Below are experts of layer 6 (counted from 0) of a mixture-of-experts language model. Rows are named router (the router's row for the expert) and show model dimensions 0-127. Each number is 128 + 24 x the weight over its row's rms, rounded and kept within 0 to 255. Numbers have three digits each.
After each expert's rows: a language model's description of what the expert responds to. This comes from a sample of Wikipedia text that the model never trained on.

# expert 3
router:084138118129126164086157167133110152110107103112095142134105092133140120112142085134140099100120093124154164160116133115108100147117086117132090130077138149135170149126157146161116111129107148127111117133136142107157182124123098145127100135158119128137170113136113151082179160125149116132108089120084113131159150112144121102114081127136092157133101133124135117150120139157175124108129
It responds to: Prepositions following a noun or verb they complete, such as loyalty to, excluded from, range of, model for.

# expert 25
router:127110135057156090114121142148113111094138101108108136187131088097122105125124111119134139125111096073153116120134153086152166133135146160073147114149136116147159124135138119104097146124143131102101129136143075164098123095135136147146119120134119167146115076209092131145152113129161118124139121110101141179148114137104106110102120129100146126121133071142140131151109136135150127116108
It responds to: List dashes after line breaks starting infobox fields like Coordinates or Country, plus table pipes, semicolons and colons.

# expert 1
router:127101146117152051127118148127149123118138108141070124168086133125132100133148093140103135110130126145112135060107142079151138147098145152119119089121104108132149149143070108088130165158144147116142101160145138129060150121157136080147163126127112129135132140137140110106138106109143098125141142152154113163155116132160148114093130144157129110114160114156150165126187106152138123139137
It responds to: Commas ending clauses or phrases in narrative prose, plus auxiliaries and pronouns such as was, he, she, who, been.

# expert 17
router:088143135168118138116077149111103128113121137137138159112117125150121123129148123127131169128115134102144110139130158133108082132101110122130159151152124077118139141095108110106128123139084131128153080156104089121101125133121150131138119141159121097096138076159126152110127098152082115129137119140076119177137127164119119121129170103153137138092095133128133129117125128131097142105128
It responds to: Pipe separators after numbers and position or country codes in sports tables, such as MF, FW, GBR, USA, ARG.

# expert 9
router:129152127135091112168160144128124181137136095128138138135172115136129181162161134143138115104142080101132152146133135105121073117120165149135130134128117150134164109116129089126137128149163179112101148109097110076102117135143153128130144157124097131140147110121151114146115101112100134105125134114134140064136132106130121129124124120181141085127132099148127067147111141144078081093104
It responds to: Single capital letters or first pieces starting names and headings, often after line breaks, parentheses or hyphens, like M-iller, T-revor, B-angladesh.

# expert 26
router:131096116164139123156110093169139155151141149091100082137167118101151183126098158102128119132123127151093098160115098118161125113122106177097142162158174131141102101175159148148170137072124126127147120083103093120135100147108157172099152119090134096099092124123122139160119112114119122115132159120111178064133171147111114125166137119145120123160111139094167107137109121116112164149110
It responds to: Capitalized words inside names of organizations, wars, awards and events, such as World War, National, Museum, Army, Chicago Art Institute.

# expert 12
router:151170123105139112103139135105115117110144180115095135114139134131101067097140131118127113084145178134113129083123117091136112093104132111111041116143099131105128151137124086177102142146126102129104134136135143125156126104118148126101127110094128117151099117098094161096176151186112108095112137119124093151145160155129149129115098129151154088109134103118149151096145082114087139140119
It responds to: Main verbs right after a subject or auxiliary, including stems before -ed or -s, such as referred, made, depict-ed, meet-s.

# expert 16
router:132134153148108124106127123135097107152097129103163091149110172121101149106129131126112158105152112164152096125131136098129116120105098131127177165126107152102151155103122127086127116116137130124119126133109174133127121100158113132121144144127121132093138126121105116130106104148115137137159132115148118158152112137078133121107092122175147123143149139160112140117120114128097146163122
It responds to: Word-initial pieces like con, syn, hydr and bi in technical or biological names, especially species lists, e.g. contamination, contigua.

# expert 10
router:104137124092104095138109145134171120187155148165137102138148130149142136129131132118121098136147102155169151129158125123154127152141132114116116119126140108117158138142121121146174137112119139109174122089155138108160110098141118093099105155158118102130144134069127150160110076150170074151147156122143136157093103099168122134086161113120138124140151095163137098082146145140149176168141
It responds to: Digits inside years and dates, such as 19|9 or 20|15, month names like March and August, and In before years.

# expert 2
router:141111115170163178133153157180169147147130116104112105127118162133133130157160105112176132093144129163118105110089132167142155151123112169138163111173118110110129121124119164089106148104116128112115098129106150129115160143133085115091088134126138171124118152174123121164122112125100105111107124110112179154136153114081137136110143095154123116118117137146137143156136097140087127124105
It responds to: Nationality adjectives and section-heading markers at line or heading starts, such as American planetary scientist, == Spanish, See, Species of fish.

# expert 21
router:127144112141081160126098094127092140067105141141165151151124120100130129139133120111189137091099099144108099136125116114141151168137082122109073118120099102101151149153128164162149132153124134116110115134155140131152140133153114100158077178166127167162136150125099129121113087129164126163108091108125144143120150150145139128104129151137084116100129163137090164103104174153136098121126
It responds to: Words right after a preposition starting a noun phrase, mostly the, his, their, a, as in during his first season, to the island.

# expert 13
router:117143117148070105099166105128143134147123158126125134155136121136122138121103139112095147140110115178127120165126124118118115157115134115165162147139145115100110139136175112141158126122145170158124156091134118138076096158109129083169132102162135095168145173091082088121143121093118124085136135154118083115154109112140102105107119144151126148127142066143095123112180145114133135138162
It responds to: Digits inside coordinates, postal codes, train numbers, statistics and scores, plus degree, minute and second symbols in infobox lines.

# expert 5
router:122140150126133083129157135090147089094144089148084113167111083096146111125148116082160166095139135148077078101145134101145107117139145121106114152101123112111116096134134102121133107117160116128110103143144136095162097114160135122149088112127096113130126118114099171107146148148123089125109087094126128104144124125154123150089124133147156084114117124102120080146108109139163113132108
It responds to: Word-final suffixes like -ed, -ing, -al and quote marks or table pipes in lists of releases, awards and results, such as released, Best, Succeeded.

# expert 23
router:164159144137144116150128115152126131121124158152129142131125166120109173109118156097134117134112141119147150119135156105121127101069107116103100165119108113124112147159151120115133135132146122146130110189107132120138152134121115181095107083101083102139118139116161104067134113176116108124095126142096140130149183139128123127111096158188117099142120147128144127092103121119136129127121
It responds to: Adjectives, abstract nouns and their suffix pieces after a, his or their, such as social, political, new, role, optional, athletic.

# expert 30
router:138119130156097096147102085132088107106117169155156133095160080141119162137137125138176106115113079122117142159123119126131145121127120136156151166185142151136096105147119153113132108136085118139148144094129128101102122141091131110122145129117102088165123139138142119160165106114159159117142158108122079125137137127142147144138109096105130160115116192117135123133133141141157128115092
It responds to: Periods after initials and middle pieces of personal names, often after a capital letter, such as R.G., Fab-io, Nore-en, De-qo.

# expert 24
router:141117157159143125124131157138085140076129161106120074125101119120118106121136132118148170126149105109164134149143118108131202136142144127170178130116102170157144156173124140121146129162129136096159095161140116163140114124141138126163132097117103127140131106114144106143140134122112108136144134124138172111152120116141094171087100137127146145122121148117110150136096135126129085142094
It responds to: Standalone spaces before the next word and first letter pieces of common words after articles, such as the naked oat, t-wists, c-lock.

# expert 7
router:123105157119117128134158131117134143088098159188155110105122109144084105126133111118128138127102108128142115154120152158152133120202122118145150113131098155113130117182146122108141127152143133136111122144120106155135099132134172145179128125113128091139154096118113138132131121140122123131125135141159127142134126109134109133147116142131151109156174159158091104128134130136164109117098
It responds to: Bare space tokens in table cells before numbers or years, currency signs like $ and £, and month names before dates.

# expert 8
router:166138127143131161125146123144126078104145146148126111134110166152159127133114103134154102179110121151165098142130098123101147094091192128112157130150123116125103138116108153100116130145150131117154088119122174140173099103111160129117102105173147157133114135159140145128139118073125146161121123134132094106146189146113127147107155128161114136094125161156105168114124107131132101148135
It responds to: Periods, closing quote-periods and the conjunction and where clauses or sentences end, often before a line break or The, It, He.

# expert 29
router:104111137130133094130172141094128080121144093153118137109128088162146098117106166139119137157152152176143089175106127170101115138161157101149107116097128109095100144135125130153142139121146142113119153097127100136131144116164127110152089149131139107157136176093128123150126095115160119144126134145123087124185153108133092163127135138121082141107129098130124097103154137175096117107131
It responds to: Individual digits, especially the first digit of years and figures in tables and statistics, such as 1 in 1997, 2 in 2006, +, −.

# expert 20
router:129140122129107162091119146096126110139147128139110128106078100114113157124146115135145122128160102142110169104078123112102108125090118101137100090113105150100159150145112130137110107172118112088143112140146137092122139121090131124107098116119124111125148129123107125102134124134128149126117154137144103157152146097101159151120104152123137132089158109143138122070107104100153089134124
It responds to: Verbs and connectives inside explanatory prose clauses, such as is, has, that, where, when, because, there is, be.

# expert 19
router:102122128139146159142106123143168125113097130152150145136147115181134143090131126182133130111129110101124125151080153114147115125151178099113153136118152125141154156151174163076108114118122149144137168149132132146105099118143161134181142113154127153157100144130132148142156132104178140137111112164093119117144114129149130122084131139089091120127120148112117125125096112146167104115136
It responds to: The word and joining two names or titles, and capital-letter pieces beginning proper names in lists, e.g. S|vobodna, In|geborg.

# expert 6
router:125127124147136136146155138152101154136118112105108140081096136167118167150135172087160136128137136185116159115089109090082115086075161138175117164147108081087116106178090165140119126125089126170144134134114116166147086146095150121107160118150112110128121157113155101160129100124141108137151149116120164157173145103130118085119124147135112150154169133109126117136083150119125112164102
It responds to: Plural suffix s and similar endings on nouns (writers, structures, activists), plus group words like people, members, players, such, their.

# expert 27
router:119112147151109116138091125128115125096129140142156100080163077141116102107094143163119119130126102074107127130132110161105121144126118119109142136204177136157093128135127115126127142093130091141176121098120127127105124137110089153120143118101132080133135119123157171131145119134178129123117150133150141118111150163115115138136131113078149142141127184125130120116101140120124136133119
It responds to: Common first names and surname pieces of people, like David, Paul, Steve-ns, Rod-riguez, plus invisible marks inside coordinates.

# expert 31
router:097157136165121113127102107132171134099135126125144137136106127143134149195130124160104118151141127098167124127148129095144138147101126154117158133149152120095066117103115111063088111124118105122109128119131121140129105108157117136134150080161096127165130113120119135115134124135145112167093147166129164173122117133134128095155126167128095111168116091141093115158143116081098110098136
It responds to: Line breaks ending table rows or infobox sections, table pipes, header separator dashes, and heading markers like === in sports and awards pages.

# expert 0
router:125101134141085088118095130125082117127102171106167102131131126112136101129117162138157132107164083108061109151132131127129141122118164127065116153172126138106143135126143155121111135085156126138186138093136117137094156151154111139135178109118136105115098115130135131155125091094138155116114137174137155067094103162111122144141149130152132119160142139107102147128092148137118098119146
It responds to: Middle pieces of foreign place names and words, often Asian or Slavic, such as Chi-ang Mai, Fukuo-ka, Ha-ak-on, Pr-zer-wana.

# expert 22
router:115090152189126111145154131127118118180122116087170112148082118152167153126114149085093137094108112124147138146142077111135136145091136139143169168169161147110120129100115113158122153134133105145131120096105141102187089119165114114187147099103131135148114117173136105144147096121130088117139112121153119120096097127120111132102147114155103084109143091110169104082116133061126107096113
It responds to: Variables, backslashes, subscripts and braces in LaTeX math, plus line breaks, decimals and units such as K or km in data lines.

# expert 4
router:109059131091125093093118139132139113170130088145132130145079142107128158153100110138077103135124150149161100100132138107139123129109145150148150120069144144126141146114096159096138100141112075140098122118116158101180123136164131130106126117127140145109133178111112099155115155075097119149173122138119140132136107110135149119142133105127163128145114156123113092110125101139132126130134
It responds to: Opening parentheses, en dashes and slashes before numbers or years, and digits inside table cells, e.g. (1651–, 6–16, (2).

# expert 14
router:130147107129105132153144128129119114100124111121151127097150153135171133126090135089112128129128111172090160143080106132147108103132109144114139157193103147098135131158108152146137114077116126084148168082102082072151111095122155143068135126167139069118068142143089139144150113109119121086145093105173124140122160110137129100160121123158136152155113125138155149124131123137135194143156
It responds to: Final pieces of surnames and place names, plus places and taxon suffixes, such as London, -shire, -idae, Harvard, Uffenbach, Unitas Stadium.

# expert 28
router:128121114138114144117163147153134116099094142152153106108130130120120112140131158140189122133113139112113148098115086120150151142141107120172121125102131115159149130129099138099164161107119191105139105121096121154117145102157110104102087153155131158114125115150137119166111138104137075159137087097132094146167143114137115138113072151146098108126122171124136119106187157097099110107124
It responds to: Articles a and an after commas in disambiguation-style descriptions, dashes before track durations, and prefixes such as non, multi, trans.

# expert 18
router:107148140107140130133127119095154133093143116174131115100117121153132112096112088179139130124092098175150131140149153126125137159149131098143130102156115113143104146157161121123148120164129141102109128144127146144122125087143144106162157146128141167177153094156081126152113121124118145154136125128167120123143140117150079160161133108139141140136176132107115141118152086155168096090117
It responds to: Sentence-final periods and the first pieces of prefixed words in narrative text, such as de-vastated, ex-tracted, c-ulminated, re-, dis-.

# expert 15
router:116133096111139098147125100130116164135115118115086097133135139118128146130119170131116142144131153109132096124123112138121136121121131087168117125111139111147101090147119114160122141121091129135139129100147122090138082092119113120079062116138126123104133073159104154100131166184099174091067137116118137118137087094104125071130113137144107134117130096115148097155166124093120124120133
It responds to: Colons, pipes and field labels in infoboxes and tables, such as Years active:, Box office:, Date, Total, column separators.

# expert 11
router:163157117136110131140126121146092129171160144118086123129132181197124145145110152123161163134137112168136111101109101131137159103081109137159145155091104146132116129114116164182151132132118106164130118080093140120113137143079182128112083097153073111132153136064101142100152121124122136155120106073096177131135116113123097130130127140141106150152134085108153147111105155142156135133120
It responds to: Common nouns and ordinals right after the or a, especially city, town, area, population, episode, first, fourth, weather.